{
  "d_model": 256,
  "d_shared_expert": 0,
  "activation": "swiglu",
  "moe_layers": [0, 1, 2, 3, 4, 5, 6, 7, 8, 9, 10, 11, 12],
  "router_score": "softmax",
  "init_std_router": 0.0356,
  "norm_eps": 1e-05,
  "tie_embeddings": false,
  "lr": 0.00144,
  "train_tokens": 340500000
}
Below are experts of layer 7 (counted from 0) of a mixture-of-experts language model. Rows are named router (the router's row for the expert), gate (a neuron's input weights, with its number), up (a neuron's input weights, with its number), down (a neuron's output weights, with its number) and show model dimensions 128-255. Each number is 500 + 40 x the weight over its row's rms, rounded and kept within 0 to 999. Numbers have three digits each.
Before each expert's rows: "comes before" lists some tokens at least twice as common just after its tokens as in all text; "comes after" lists some tokens at least twice as common just before its tokens as in all text. This comes from a sample of Wikipedia text that the model never trained on. Tokens count by the router's weight.

# expert 0
comes before: " ", " \"", " Born", "–", " Years", " Died"
comes after: "\n", " |\n", ")\n", ".\n", "0", "8"
router:484515564537490497466498491598527456463517464550437504525557516522406534505474468507463559557552515527559427462475490486521519501526429552483492521522493433443484458469514508443509538488400485427536552499571461452536477481550495494505567503536455478529479499523539486497542518414578451495498527501527465516483502535503458461493464503525592499419510524498498439511504486540457552509481
gate0:514512450436495554482489498488475523481508422496494543509523553539494506543461496569494575502491470502547525461506407528462469527521500501507515551534495495499486480502521449508476484560553492508527487560553470497481566574513462489525502491515452494405562464524468503538526502453533503503534417532421487495463491504496501493510436498508523454340509567539482504504530558511492493465444
up0:462540523460475553490502573495450460484519423471459502533583470497550484402596530439457506487457518398493477540467487510553528514509500495523465525463607445479523492530530534507542476508502442529509539493493452499489468559498470476499457426521416463579511552467552618434507552478534501547562469472526498553531553505535456479490548476450460499525544541405492480420554536603476449522471
down0:413509515553452498514549570543497485472498528481463532533383534511495505507524549483482550492412530516519581529529483413550522442509505489558408497437523487492421547530514505491513467463432559523533495480460535522516540512498567454548499453463522464496565459512445506503446422502547481559566506386482520522467518505421465569453471473557485508489520446499516464476500504431491508488475
gate1:439502487484503519503474471487526492525491508449477448536437475513558460516480424531556504510496498557464483436436614474490500421517485491540460518537399540523532534533490475434445509452502565511479505520552545430494575541482498500524542493523542467486452488468498434510455466499448543517533482516475481481480539537541469474586586522603534506388464447540497574527526472491574529467538
up1:495409497465511548486451490480547486490468425477542502481516476502567510414471479458510494507456517456449506485514547500494447430543478514555512583476457529473525519570454526518450529526541493552476503526490526478434475478506494491408502455487451461492530429506518483508516498540513533571455471583531516478528449566511482520509488462522508495449498406447486513497517545542503453507526
down1:445447425567476519509509511520538496467436496478508511460480486462440490435457588531490507554520508492490533505542539503475435504465508551452522556487475505485531457477533512560531493555550493540424451472538462520553448550442480501412445543524426498485511520554556503612495476485577457540493527433507513484544448441567488480425529514493493553537509434475425538508486554448517511501492
gate2:444433513472488541454490528486471503515532489510488584543540518486473432462489569512509492507498487502490563530494519502568439509519477571485485482523484482434480470460558448481506503555471486441501446474508484506498514506533528458475504458480568496442649507586474487424497450444523475555554526576513486399534516532461563506473535589476484576528462467491521578523538475491533480556443
up2:558512534519517488488527525490481551500441454502473497467495490505536526499478484453484491541462471452502541544505497518522500434435490563495554544483520470508528481541415568500490462477543492523507535480454516495496493452465470522528417515509453528550473607435551613430469566569469487486416469479507510497486532503517411529500482503551493484531494409436516481552506504562454541483661
down2:545552504535509478464476610574517457497507471506515487466453456492511520431552536456488498478460504488537490457507446487538513548554557491482481518463510492560443434524430480539515557509430478463510574575514521642549488501546501504542508441473499476555523473493531576532525442513485457545532466442466552538458614460510506532529405532464474504475549485458457389444533484482502526522517
gate3:482503541519474507508535494517500545576508499482530488526385512482507510536489502424529535437424503425501475504490545486525465488476479435525453565522451592552433509560501540480478570445521460496482518543440472489429486515518608442488565495481519485468502466444448524492542471503492564517489473514499507591569573495508551469580505475414510461341534444458550486470406574365494438540487
up3:466451536460525461528493520446373476589529509557542462521524505477525537494439467492461517470480512460497563560539561485482482453557544518490510498500489486472512498535460513487458486533540475548516466541516536475548426513534476495485480447503503476482555474510498587459494577442500508529477513574558524470551518457484505450537491492473524547519528530509533438545466568497467507593436
down3:477482522511533506532501483468501430463503441420490494527549454527567483480548577508501481485526492466494493572457456438473510490497466477505445513458582457508559480521578520570503527587520497526492456510471512577519457559516406478557451520513483507552505511485489497458569504430471405562482542500534520525480463522529505459525431511510478419578509479499495491501437538533408488599572

# expert 15
comes before: "-", "|", "1", "==", "2", "The"
comes after: " ", "|", ":", " University", " information", " career"
router:552500515462507492525546491556534523519520465567418486476553432524488551466531431589489486565482535507557483471550502430425517545512562527452544525484484475514515474498481538497531517514503464463509548499508495546465555448508493468466505510526525475575486515454551488535421443560470479515465525523545471511453574478526527520546473432531522518557549453484478471536441550541459486438556
gate0:521495503416555427518508496463465552468590550478582489487516526484537550461534528569532379521581449486482478503459496516565473530507486510451504483499446498509491548464501492437500496505527486488590472551534521524518509443528484490517475490480477546511515513516530411581484498554508494481540524459450502503530566476516515431544475538513529483533509537520491496457432512453454518507406
up0:591529499422526431496477427485480527475487521460532509454545515442570538492538523535511393542548434556508546491467498524571481527545487558489508436422508533515502551475497456435464507469570500509480489572534498505554478453451543540482493557540476527443512491499528462496485549517471447464446518459491513528487504490524547477501469498543444461522530551485515471525494530577468518437480
down0:454558549513510540444483515502443484531508468496449483490551510528575511572480506447531568563546521566499523498436465544575482491456532467559507429517527540463531544569585484403502481526529469514456556490546505525524437505493515504505473520509436518476466493462508522483572468476544496510515468505438478554531516371465486531497485504505441514483551493470526559455511472524504469492452
gate1:543574517498517501469530504503460527514488547478507475519530455460513495501575467530473492504441456516488492493493447479493544428514525514519510530455562497551533498560464488398441515415535501514437482473517454460487477462490538500497484543498496573526466498441493542462505513504486506496447553485496497498498453527540583448465479429513466559542524545469493474499424513556447508581517
up1:486541547561494494533459509516545490494441518503467538467530461532504470520527452522469501512457597545498495476535522493491469528497542529503395483536525489481501432445497564443627483463497440493414559485506422525593524408544457576495492515493539488525533488503509464483501590519545491548418509465489503424499443514509483523489509493520552506462476509474491500534520535546516479504417
down1:500509466482506553473531530486532493453528577536473559458464507475375466524501521451472440502510487473543506505521501488453475475546567507514537469510559485529481498485528508515507503482508477476428504481468438413461477490460518572404525511520596480495576514467542423472487475552450523545443546464508485454440453596485547481527519485520487494580442516597521533574507472484513549478433
gate2:514570502487460452543504529517456480497524459471464483504523574507515510479534451531517431475537469450461470481479457543434465545570524575477465510549528483475558505508568518518420530468507510466559490527483508522447507523492483454495497479510479521475542463536460497471470484447524527446482429513499553501499533482496507479524542528475502545470502528580502538535471528459532536506419
up2:590516488528498493537478475512485524508458457501483438467494478487447477510517513506477487422567447554540504433603522477482538542522487518491530581494557480418482470465533464475557473575456570400493533480527497493517571479517488546470493554527449540431505490558482525504509516480516495486549563505503518543464551480476613433486525472492572439454516493585544508485394470438424498532400
down2:542531558478471507490542482430502455490522536483511497497492458524461504493525447435467471511491485520468532561509507469480555526519472541541605468541486500496502507549512563524461487541504490484525527480510559486463543473499555507511554475580505476408557457561437465478421476507446541521618562427537520512517519564448476511526571530531543501490462479531473540491360472524488475537476
gate3:526512563532463489522497501478398528537529477508482446581506529501506455371437464537590503518437466434477473493498480553491525462513470549448464472451533497437527512472505410457482540469469507552578476522524489464450559511491476465497517441489525446549505460498587529483470459567525477529431495543512539525505503569436485393472506491546495520568401510491489545480506441459557439504513
up3:497470490464522456486523473498499498474473484493459510486478505498505519529507502434469536533502468512502503491538482520453555507502516502489526513506489498506476473507502497541492471501521479504506535530490471469519474482533520530478478465527453532517510502507469504502525487507503483464488502505502485510481474492481464483511498496425532473497496482466526535503517533482494479506476
down3:463567522519550532457457503611511491495506489428466484439504448494511460504578556503501490515518557510499501518468568487495514614465497446537453540475458508564535492471541476505501493500454391526530486501474467518576476534484466501521580512533492509485519517482549450408535546510486471465425565529525562472493554483585549530462540543504478509480501522518406511513504549530552453407512

# expert 14
comes before: "2", "1", "9", "0", " he", " she"
comes after: " ", " in", ",", " M", " In", " January"
router:560444519516509518481480485520549499531546471551476521465492495471459518498479492458554511516588472585493475449472379410452514495459550430520428458569474435538514520562494403498537512488492501478469566518445434488512478434417595494508467553463461550467479498572430460482586444507506457456491546454519464505502516569478522507558465526505492464535544477498491501460517513498486466574476
gate0:538464485469437505494500581526519496515574510504530537546490505481488480498491518463390503428465531501431521512492542505532488490508563561497480514547559439484451467515475515480477528509500546519521545480480481487494538477432429535458519490517511471472539436522503595518470537495492500519437515514510538425501487526590500535478510499474499433490472542503526507506501478515440447533522
up0:445544534483498382527553546469474487556503554475461503520445500545530465487443481502431508520562438569493532462475477535567491505509477497475545528464496559523505473535498470525474522497507476450401495511544516476514502563548515490539507512498461480582483502427498466539466488458494479511575473500567488518499554513505460566494520514518448512507526435497497545529510468446484505466487
down0:524498495517448547466467535519514461468481476484531456533510529537504518512530591447449554464466505466513453488457491558513507600573477522464527438491469519479551478449467507538429505491372523452475481589448514466517578504502489535512529471502466443441491449495513538543561547620446552584492465526552480498508462565546573484485459482557536476502459482553422441508540517438516522470518
gate1:479509475535574504486442475557494528489442407448520440546492536473518476495549465450542505499452486471477476466530444474479550408472561575553505527507496442457513478442494482459490498465533529479488424487438495524548561464469564410507535496527502501469485518516505361454523464553463447479440494470488526526498537513474519436448599440586555440663543567549510517439450489515459487481511
up1:533602509548438547487489491529454466521542528537464515496495510530475486511521438518501554455473514561522459457519522500427464538534455492481516511469487525526495574558486495434516515487486496507486547510510479481471482453534449441516548500560503470463513512475500632536501449522493533511460476492509549504391485510501481518518491502428549568459502492514569525512516524497583509476560
down1:544489512500507501506476484473548506492494455435515560476493573570473477507499502528528476569552583413554481550546517486482482477453464491483524504495443452453508526482477392480498481438454526474507488532457516576495475526532569520636496487517531533482461422505514454492503415450495522547514558444519488505572568569461558463452474509550439480507491520447556461550522543546496517531476
gate2:557562558513483505449493523560501529519509510481482467571434465483529494400437437492461458499492480398488523482501478513454489526487509489505506532470528552532559569522540512463563525492471509523545485582471481534416535570427443495433494505502545470530540510477477541519439497499491506520551503525483562482498595527441487551551485487476426537509497547582465507516477523502440520509551
up2:539498528457495448482511497536556579501531489501482473544450469493534455427482465476485496510517478520515533467503437458473483437491549495502514487504458434561526491530504513514426479538499529527521495564471499492463503548469468503471469490467430444482485455537472513478531486486496501499520529542537501492492556504434511499525523517529473446591496465459484512539511510496488488599526
down2:440491594517551522490482481471533493510484490518542479483471567454465556482537477454438457553485477558535448483503476532540429452503475495493549422568511545547501497550514489518498488497508566546563469468444476437491540488529468554471441552421540519483455549482464503492490471468470502524565496554472475517542511512559408518446524561513500444490507546551563557467577492544491547471479
gate3:463563550511464526494537511437465518450502510474523499604587477434485489514538556440505548475501466381512477514443451525506490552536558502485522600506483448425495483582475517473437492512506524521425417532542471507464466494529451523529571440540487468500497516511517465457475441385526449506496513515529503495490601477513494432485533484555527456519412592535538521530511435537475484474453
up3:532441488487522499476482539551539487470536474504487482464478481519499469456522443482501433573542519565480514462568526452493520442463405527542520372484521577555544488431500520546560482514527469494570554506519544428584485504529490435449462477508463490504486486483530540555503474537505531527516510513503525472421437512517499577465512537504542525504525474508522549466482532530518456506587
down3:499438525512476443487491514450439521478556536499478547493489522463432437453422491545485498491522486486555529512508509491551507507562488507442524521465495493486533476548507511511508408507544392496518489507490510456536461465544541489497477505521522543523492503521533486512496495452532545523434472553523358421439504487472488551540490567519511506495420526522523528538502481528472472597508

# expert 1
comes before: "0", "1", "8", "9", "2", "7"
comes after: "1", "2", "9", "0", "3", "8"
router:484488456535509486459458492556589527463503446459468559464494518487435445481507489512555467483468547488554502433477492454465566473547490465510548448571480595523509511591480522524495493521501489485505538492549416440464458524503441453437495475505493536484471492547483509555517524480528490501519519448451449534521477503500492469503579439558513501409538471567531504502416482416468510474469
gate0:499492521516498479527492496517466511543506499521547477486580509471537443576549565448474465478476515483511514495464542475503556410469471553550501552567482527538471505501592508490487499508550507519519416472539559477488516513544497514526494519489446455470480445528517561524444516376502459525552537513559448461516539477478529488576540524507517504436493517528490588498505457564501481485563
up0:477437551558504589470486502494510486505480489471371484502476499555468584495458443489572515526560475554469510575569434495489447569532502531491441451486518463510546522489400498506509503512472493430462571508474495514566493447466489466466516490481532482523510513495472432496538424532506546447471472439488538529526410524520479558408433483491520533519495480471542483487494538463473507514439
down0:521467486482465496416521526471517471647516501512543475478485583422459494429535446514475490427476523513507458426500399439468544524516592522503491489633537500453520488486496472451539497529483560535457535470462499485487561461476452500443482492536611565442499425503529547541507485489496485476497586521476475519518537433459459475528551474603576523500533526547505566483523450555449484506476
gate1:554482509480431511501571545451524471474499521509534513537471470497536562468558420452531532494465496520529512529447493460481500522459570529525579462508497531458521569530437461436436488493509478528467442511515505504533478503542452414484483436496540546444480489379550535390494494496474472529493555518492422531501546446513469507531503484554516434484512515522518501411474514543528389470553
up1:544459536413460489518521533566494436505437472534536468508516483467434563493516432469513542511491477493542503505533493479495503501486442485539524463499457504510533536511426540467467490301512488473479500526521502510511502448509535537462582557529561523479472596455529507448512460482510528446429522452553543524480525478498540500566472480510514507517503510503511463527453404537570476510567
down1:520502483552512558424521472524498454555459574475510468510482521425569552469498468530488469475471475446435486553437517519488494439455518537425497497509414440561507458487487521516506571572473534543469445533486570436486449459482475532506531567501558478420536444511493513508514511451572575426526538455481461513582527497477495508448534515490500526531505543523456423427490508482432525580492
gate2:490516480435490480526502511429439464498535545478567452531541483447497465436509497483439516475491526445538447492495483513520501430497470522478504550504497501500526537531593473469512522473507542569491440485554521486509530512596472455507480493554492500420483491476536576482445533416461485531576501488445492498495546533538479468526535527505485510466490540503457596441491377508474466484496
up2:503502513441508494496470571521512517485542490440455569476486473517540524480464479514500491562447473485520478541545491553438478578574497509482477505440501529550519542411490477522482488548495526483547589569455497526459476541490510482515569448490481472466480448516465417489538484530530540514516373587564539541481452500492464552438484452441509443581509508499568381485533475471450552500525
down2:506536544483466491491522536439481473580551487578557458529473539480476491448611458536382575467571492482479445439508442399568438500457536535470499517560529502424487504479571521522519559519503532534495494500510507456521520445555489463459442494544557580499550471416539545546476489513497478525453521497452454447490570492472434519548519468489554488454523494523498516512599489521496443460509
gate3:500468522545500484536507530466501501503432527466486439559441518421494502561460537513485545520455462507457493610496537513449419493468516447528515577472480516538457525542538503498444484495550569480457487510494526529479510503459432565572461587457470521521511470516505481495443524428537522505420469522534458493546477526473530591513466478525452495468519468435450496558520531442477464527526
up3:505566490472511446531484473487493498460456563493540507477447488418600520500489533533439487545456518537508526513552515420461480484396542473485443513504495514549473534566460479531426481445513490498481484478525515500489478509418524535495488605495522507524485395468472472519466526428489508543529559505534462478565468540487260457544519476473467508488515462469488483548495471516456532529521
down3:494525506460486506467498568512496484511472546568421538497455494549464506479520535441498516489428528458511569425493485533509525506496479509404473535495536405546458424471448451520510561534468467528522511515475525521527508471495455560494496535489522502492528448447544512457452499504537533514507511476509508431563530456556457446514580491454511508492481482482538495534489509514555577461490

# expert 5
comes before: " of", ",", ".", " and", " in", ".\n\n"
comes after: " the", " The", "'s", " his", " this", " a"
router:452587462485460595434478531495496524487446578425524488497452479477500558526522527433527505496484565507419509539516503567534522518525566490544509536506470506495463509517468584496457510456554514581528561538426494496460540445518501463506481516518455526465515538512447475493536568452535502511577512448530453476506474466551443469455532468506479403443503538431478438448461540466442502594518
gate0:536499482541519467495492478507486501490497567508569540491493527496537628517520540505515500503491449539518495597461543524523454450474543475501500476502510433474537507401503549604508477516502470533482447498499550510532486499480433488482503522493522448455526479533463394580480529522436505447510562455496568517499433480493487536507492493540397516542456523468449434456458480442555453451445
up0:524477408470528508522524534484514504516525512486516528477447493525499437566502429454440467498539525501525513463527521503469546522474499506523545507486486489539488485560538537562491515474511534444487506503503439500464631497490548523428503503468469439557504497488562506493516522486566534504547477495494503512576493520472454433476470503539568522515503507499537569465492465566467511507505
down0:495537511569533522521522446561500533513542561472432473506501492493493591475556599515547518543489465514476492551450544474480444512492541481498506470536489493488532538466444503567548449502501500536477495498474480489515341457564436482535500531472539512489474544463490488547495493463475458423426483454551511495450464530544498538519507470499442468494476511485474478494503455467544479472486
gate1:468509419511528544444488564463499476510530478445490495489500496537487483547499526478452531481552515430417441485459539451505550479475525538489506608434529540496479576500480428550507528517528527509505495505468456443504552543460499478545443489504461542548536534432509631530448513521491646506488504485549521456460479538549493431508497477530529511483501456541513543528588552487533524506511
up1:510533403500462497474480539430481534479523522496513523491483579502510541557472537457539583526475481499492545536513512502547421508461551497551413505438491537455435556476495503549511495514525528534534411504463508482461540504456425512546469522451521514557529515529470536443495523472542538543540542487529517478497461528538495448537475496490563504487466444511494478486560579484518579516460
down1:553512527555485443530571505543485594445517503566503398465490525513478542435451457509522423499504530557547498507556530583412454561535501471503582456459479528532522448422501546513466519427487458576499501502455487526517441453503486504497524509542526454522494483534495418429538445464534417550530490558441502488513550483434524476500503564477476529507498548527555434427449479504504499505471
gate2:464415479503452505489487513457502559530497498534513540523523558501502538515529478485557528550554464473459476546426543509517331535477501484503475553515523521515492515513583473514486465466498444468502516590478573437482471509501437503500484504469538534545499533406465496610499500366580494577522465519498464540420472544470483377494406486545493468474488538538490466510459451479491463561443
up2:485477480446486517487483507463466548511486541553502552506538462492532501503519496463520462527515453406484513604419567510434443540448503528439471532469541504529528530476484511517471433439502460490534532556556579453493403511517479458467478554562480488515499528452458483454515587488567534467528414495545469544524483472501489475415416507576478397501531544539505441488469467510477468502476
down2:451550514505503499481506469535535429474466515539483487486490485497587449487512497573469421458547499531600511510483532519541573404473531479509485526483497496491501463481485484463491593522510487453472516394558397530552511534501596472578511473571429431401530381485487466482491532508453488482441540487464486449575489483517532567543503491460498540501564431459436500527519488500515552439507
gate3:511510527486519507507531498520566527551565540597483425572488475554497476611491479519531542517538469481489492504552465478472489486511554514562562539538542492486478470513532452491487475480477605493474531472455550470471573529526503521509421548520490557470569461521486502534493448522436510494532525484483489476417462524487517461484577471452555525467465480455541444478626524545488497495509
up3:474484511577496490498477519505521446481529418501433503560492507583538495480431501492455497479442510491483534464452504480472562485554490451460498542488482503552518516424412525526529486544462532552500423513525450373476535483529450527489523509489529484532482507440501497521465440443522493518526451483532491448528470563477512512575498526501491581536557459490424516479431450516571461561479
down3:425584456475434542473491441469517537445487508527518450453489468471527518496474437458523467521497529541459451481487490565518535483504558529474561476573592490533538474501501574458447484496483540518415528483480451510501540525488511512457495526576482560482538477486472545498572521505471416500520454529505459520491472443619514439537532492490536458454503526517468510387468477564496593449506

# expert 2
comes before: " |", "|", " ", " |\n", "===", ";"
comes after: " |", " ", "|", " |\n\n", " (", "=="
router:394414544545454558546514524512471516539419430485511511486494596470448507432484543457496445519512490472439523525520539442560446465550433580504522443486474443478517507490420479514482532551480434518500484518536486538569457482508562482471540465444557474501505475473528607493475462473581481499444508492527516473536478476560488478496434491515529494544474510576493547460435433475533523518529
gate0:535466568501446570445537533455513445433506428503475479529517529504562512504542521461494508534533489537577520461464441523522485471533480490505538516509429461497496493525539496430459434535506467513473521533504515517519500439442493512467563557574493471537522619452451471550524479546549576500501563473489530501488505465508494511511500493451522488473489518521506489469483499456528395485499
up0:514552574426531578497506503526494471497532399546523470428515554560520485460565446476536522489469498528521479472500471527488457559516509525497511438492470494494531479524475420443495519473496441497486453603535481501498474427487476498459604578522504565472447495472471437502524471516503585504535491471577495553504502463470532500519530506513493450463541559463539472481507524532555465354479
down0:491482464472483496522546456469499483583504534499485462543467510526470492523446512478449531508532472493544492508536572572446520449511515463523548545532506556404458531489501589505545525463544570536479463418499511492478565453491541545533481504439474530506464429575467479554543544431473551509560493445515516534493473500473510509555484531549432554476521504529506470541442486549606498561499
gate1:476458497440443507487429500516532526433455461553559498512477495514512491420458460529459498482510500471425475541539458530511460498534495516579510511426403513556469563492516489589485540508496494531500526522546457425564437473446512537497505617499389528512462483562426452467483518473527534524465479472545449548518494532508455561498467452430486474531488529523522512555511496487572519470545
up1:533507545493511481555463531507440463491486517513466506493468496480456502473464486468516453495563543468385477543530522462538500497513453562514527555570455455513500467456418569578486556507505463495531451465510511553622535526502474478546550502431547506496468516512538464491433569425531458455513535444570421463498531490535518488558504495394560580495494524529514471468482479518516511404429
down1:419494580491451521518525551547463487500477507531521533512515598458484474521523469498552463534453564507374460553465519417375517461529505560475533447490475478481468533430542518511522517467454522493513444480618460517479441492526475501437507468517495463508536430439514495565510454527539532519525481517492507452525515576506494484499608455443495481534509573515492542493547546458485545505546
gate2:494451549527546518562553600445518485513563475467489545526513477457558543522511564503549502467507512460475460510520547422439531557529453500564530500469452569556473544442426484530538586499551449519453463541492466494514491533493504521502470555516450556488524485499534446597487454557485473521444545467475490471570479435452475460484530550549409510482493506450537509514498536437514494461501
up2:520473584504552533491519557502470577437592479450541523518477525477498521427433521473541542473456509431405418525587510487450543484518488509527533541483485509518466479447476513508479537489478505489451460511470487483521446551483479496502476536505477583458486501514542538492502520596452478521442537465504486475533510431466483473474529519558460503546479502458496478502429452470472529500511
down2:547521456524482505533521513524436465488564507499495521499480506481530524502518500480528485562486522541462468493495529472507476462494544541515459468509582596580553437480576542566484526490502498558572435541488545430531520466476443449492460523468550464505473477424479466489437438571477429489544437507481526486478469518509526555397489467493458513527404532523532514523453482519564458490505
gate3:493447579479515458422472576506470533450476518479494545511493530512508481491443508440469503524444511521490525498513466508507458408485508465512476563468456521544475583550495453541558452588516507528553527565428441510487498429498559460556583480565551534477461484545458517464468454566510514530538497558475526575518533486453479486496458495414458502573471497592463513427447517512521542502510
up3:481445553469482499444501547531465507482460523433474538564456507514513443466484469470496506581483504427451492428512395467500460447479499429491518561594468567538531589528506481547517518532473487480463493586466412533484508454427532406515583470475526466479467478543419446502467455528474563511505537489521603507499530531512512545484519519454439485570454512548476521493526516515559486506573
down3:519568455467503511511513421491538468438500507507461501501450522452466546550549488558492520474468474550530468484520590466486479462529502452463423448520490514476427506481505454551498488458507514485538464464549585530511615550468465500449489493571510457491558481511535415527486538499493457519478468521479449525511516551492625498483578462460527507516559438428531556510493520486493594459524

# expert 8
comes before: " the", " was", " is", " he", " be", " a"
comes after: ",", ".", " that", " due", " where", "s"
router:481510508511534597481510477550482521478483520460432476494493491510548458435549482543553437468501564469482515497468492579532491524477467423551484448558534562544541467546448455511549459548523425488469491536461517408585491527488513433484486467526452499463473487462565478540503454534404509521442469531446496498534501458534522602537523453540435514500470469444495535528541443589498506491541
gate0:502550533408550551444486443524554545456558499462438452507510470508510513492495526517443461534473527493330493434489460502506503488490477506536455474483518527514487457502533508466546473494516496532518504454421449481492494573433465479478491490526448491494451570481472542488520513497501532522489505490473544462542509446511533531445495499527477489476477465477559517481506570514516482522487
up0:443446439597494460552500503633435470545474482552618532537469554454479558537549562491512540485447484508498544559492478500539490373520443549453581526525482478552507503481484473508486516500537529502471530528506501496467461461504519554491479434471467445513489482460516547475419523491544548553544485581502465512461473545498507484548450465502524523518500483484479497490504497455494560515490
down0:533524512449509498471468466463529576480556494451492493570492451449554436527460484487468472493585454510486454438584507558526539509500622488490486454476529502498478506447498482433591506531473452525522520476483493521547531528476490494499526536511513570488522599475495458518498509571532548465475553456503543505553590401547533489417566464545436481519581542457509511484482487525525483476544
gate1:455486535538529486488504537471531524505482510495548430577514536466506559560542477510589537437515472540501511592476542497497555496482400481479442533474483447493463478531529489526507517519448512540515534493472560514416508466517507515500526534439415499559455523508491426458546522396534509450560522505522448542452422500486575485543499510430525498453536561485470445430495526524483393534529
up1:482428535488455500480538463490523565496500521483547400514471593609498562573493440566513567501492470545549555503470507539479472493514436527474462560495588445470486472509470476472502512494422513565536412455482503480467543499532479417573433417520481517523498469471476502446589475425475505476470490536455427567436448531459523499509534497507492527452544514465512443489543555498538521515506
down1:556455491495517521477559414534494556579616533456523512456455445496477512439388540495454480505527473556561537558521473473492502509520520566525437592479504456476499515458526481450505431542467504487536482453521501527485586512509499489496460529512520465514481501490562503486553458519510509520394489471502467514488431467467483536458485544512484472509526501490515454545518495535516570523470
gate2:441474577479521525547539531563476502501485473438534465454464562529492582528555491501485483478491500439514457493466480497501394543507424452457510552464572470525486469608445456498449410522450467494498499499500481457480544460461575493495487502587465508574486451487496519544539475527474514506521538463499488606532442518554464496485486494566536480420486469524507439466465520428404544523520
up2:475523505567481526497499464494434532537479567515511519564495474489410465557526485493494471521478501543467534428514417479492515440555538509530477516539537553508486534550524512510512462521485500479463484486388434476537430459467585501498617458527496508476531492510469499539541506494498557497545512448475474636477424481498468511480550505518491455426478502513514525533516552465434488509552
down2:503522441518471484514567510527481448469511486527543518490547521537583478504466567567453510445482488483494477530537539561526489573461533485443481473512458573431491496453471473501477522533503508441587460484564465539441463487523505580480519537478532471507467419534506514517501519482428522532424502473460529423449504509538467494484534447495588544550591569486439470511482505529476516501515
gate3:435524414510531513467456404371473533475506526524533489485557426527506488470489501551443493500588516519553518456500448525496516490502566528553470529502481496407505471421482541469561489500541498468491498432481585505539469494474550503462514534537583459465550539492482462495533492502468453495535508471447511497575523467514521516457460503489464499483448496535482494462527473478544410492463
up3:455515476491497515495475523461416495471489525476518498508512480479494476459489485483506500533449519544539484535525522542580477494485562533456492479479632509516531491396523467527516511425518501536488464531476456501466500548475532550505525422527478531481517434486534483537538497464519476518496509430569517557541519456486503517495530437692495524487456493600490481485513503489480563471448
down3:557561496426474460530525531547558494595508481452509496497459569465443463549555503525467512499543442466428464492529494497509556587529453505557504517512403467542456501557509538421487509450460497455426507484484519567486504481539546502498541503499546481514522538459501546513480482508490575474483512506539544414501539530498496557526494521336502521514482456455460511493529580515489533499576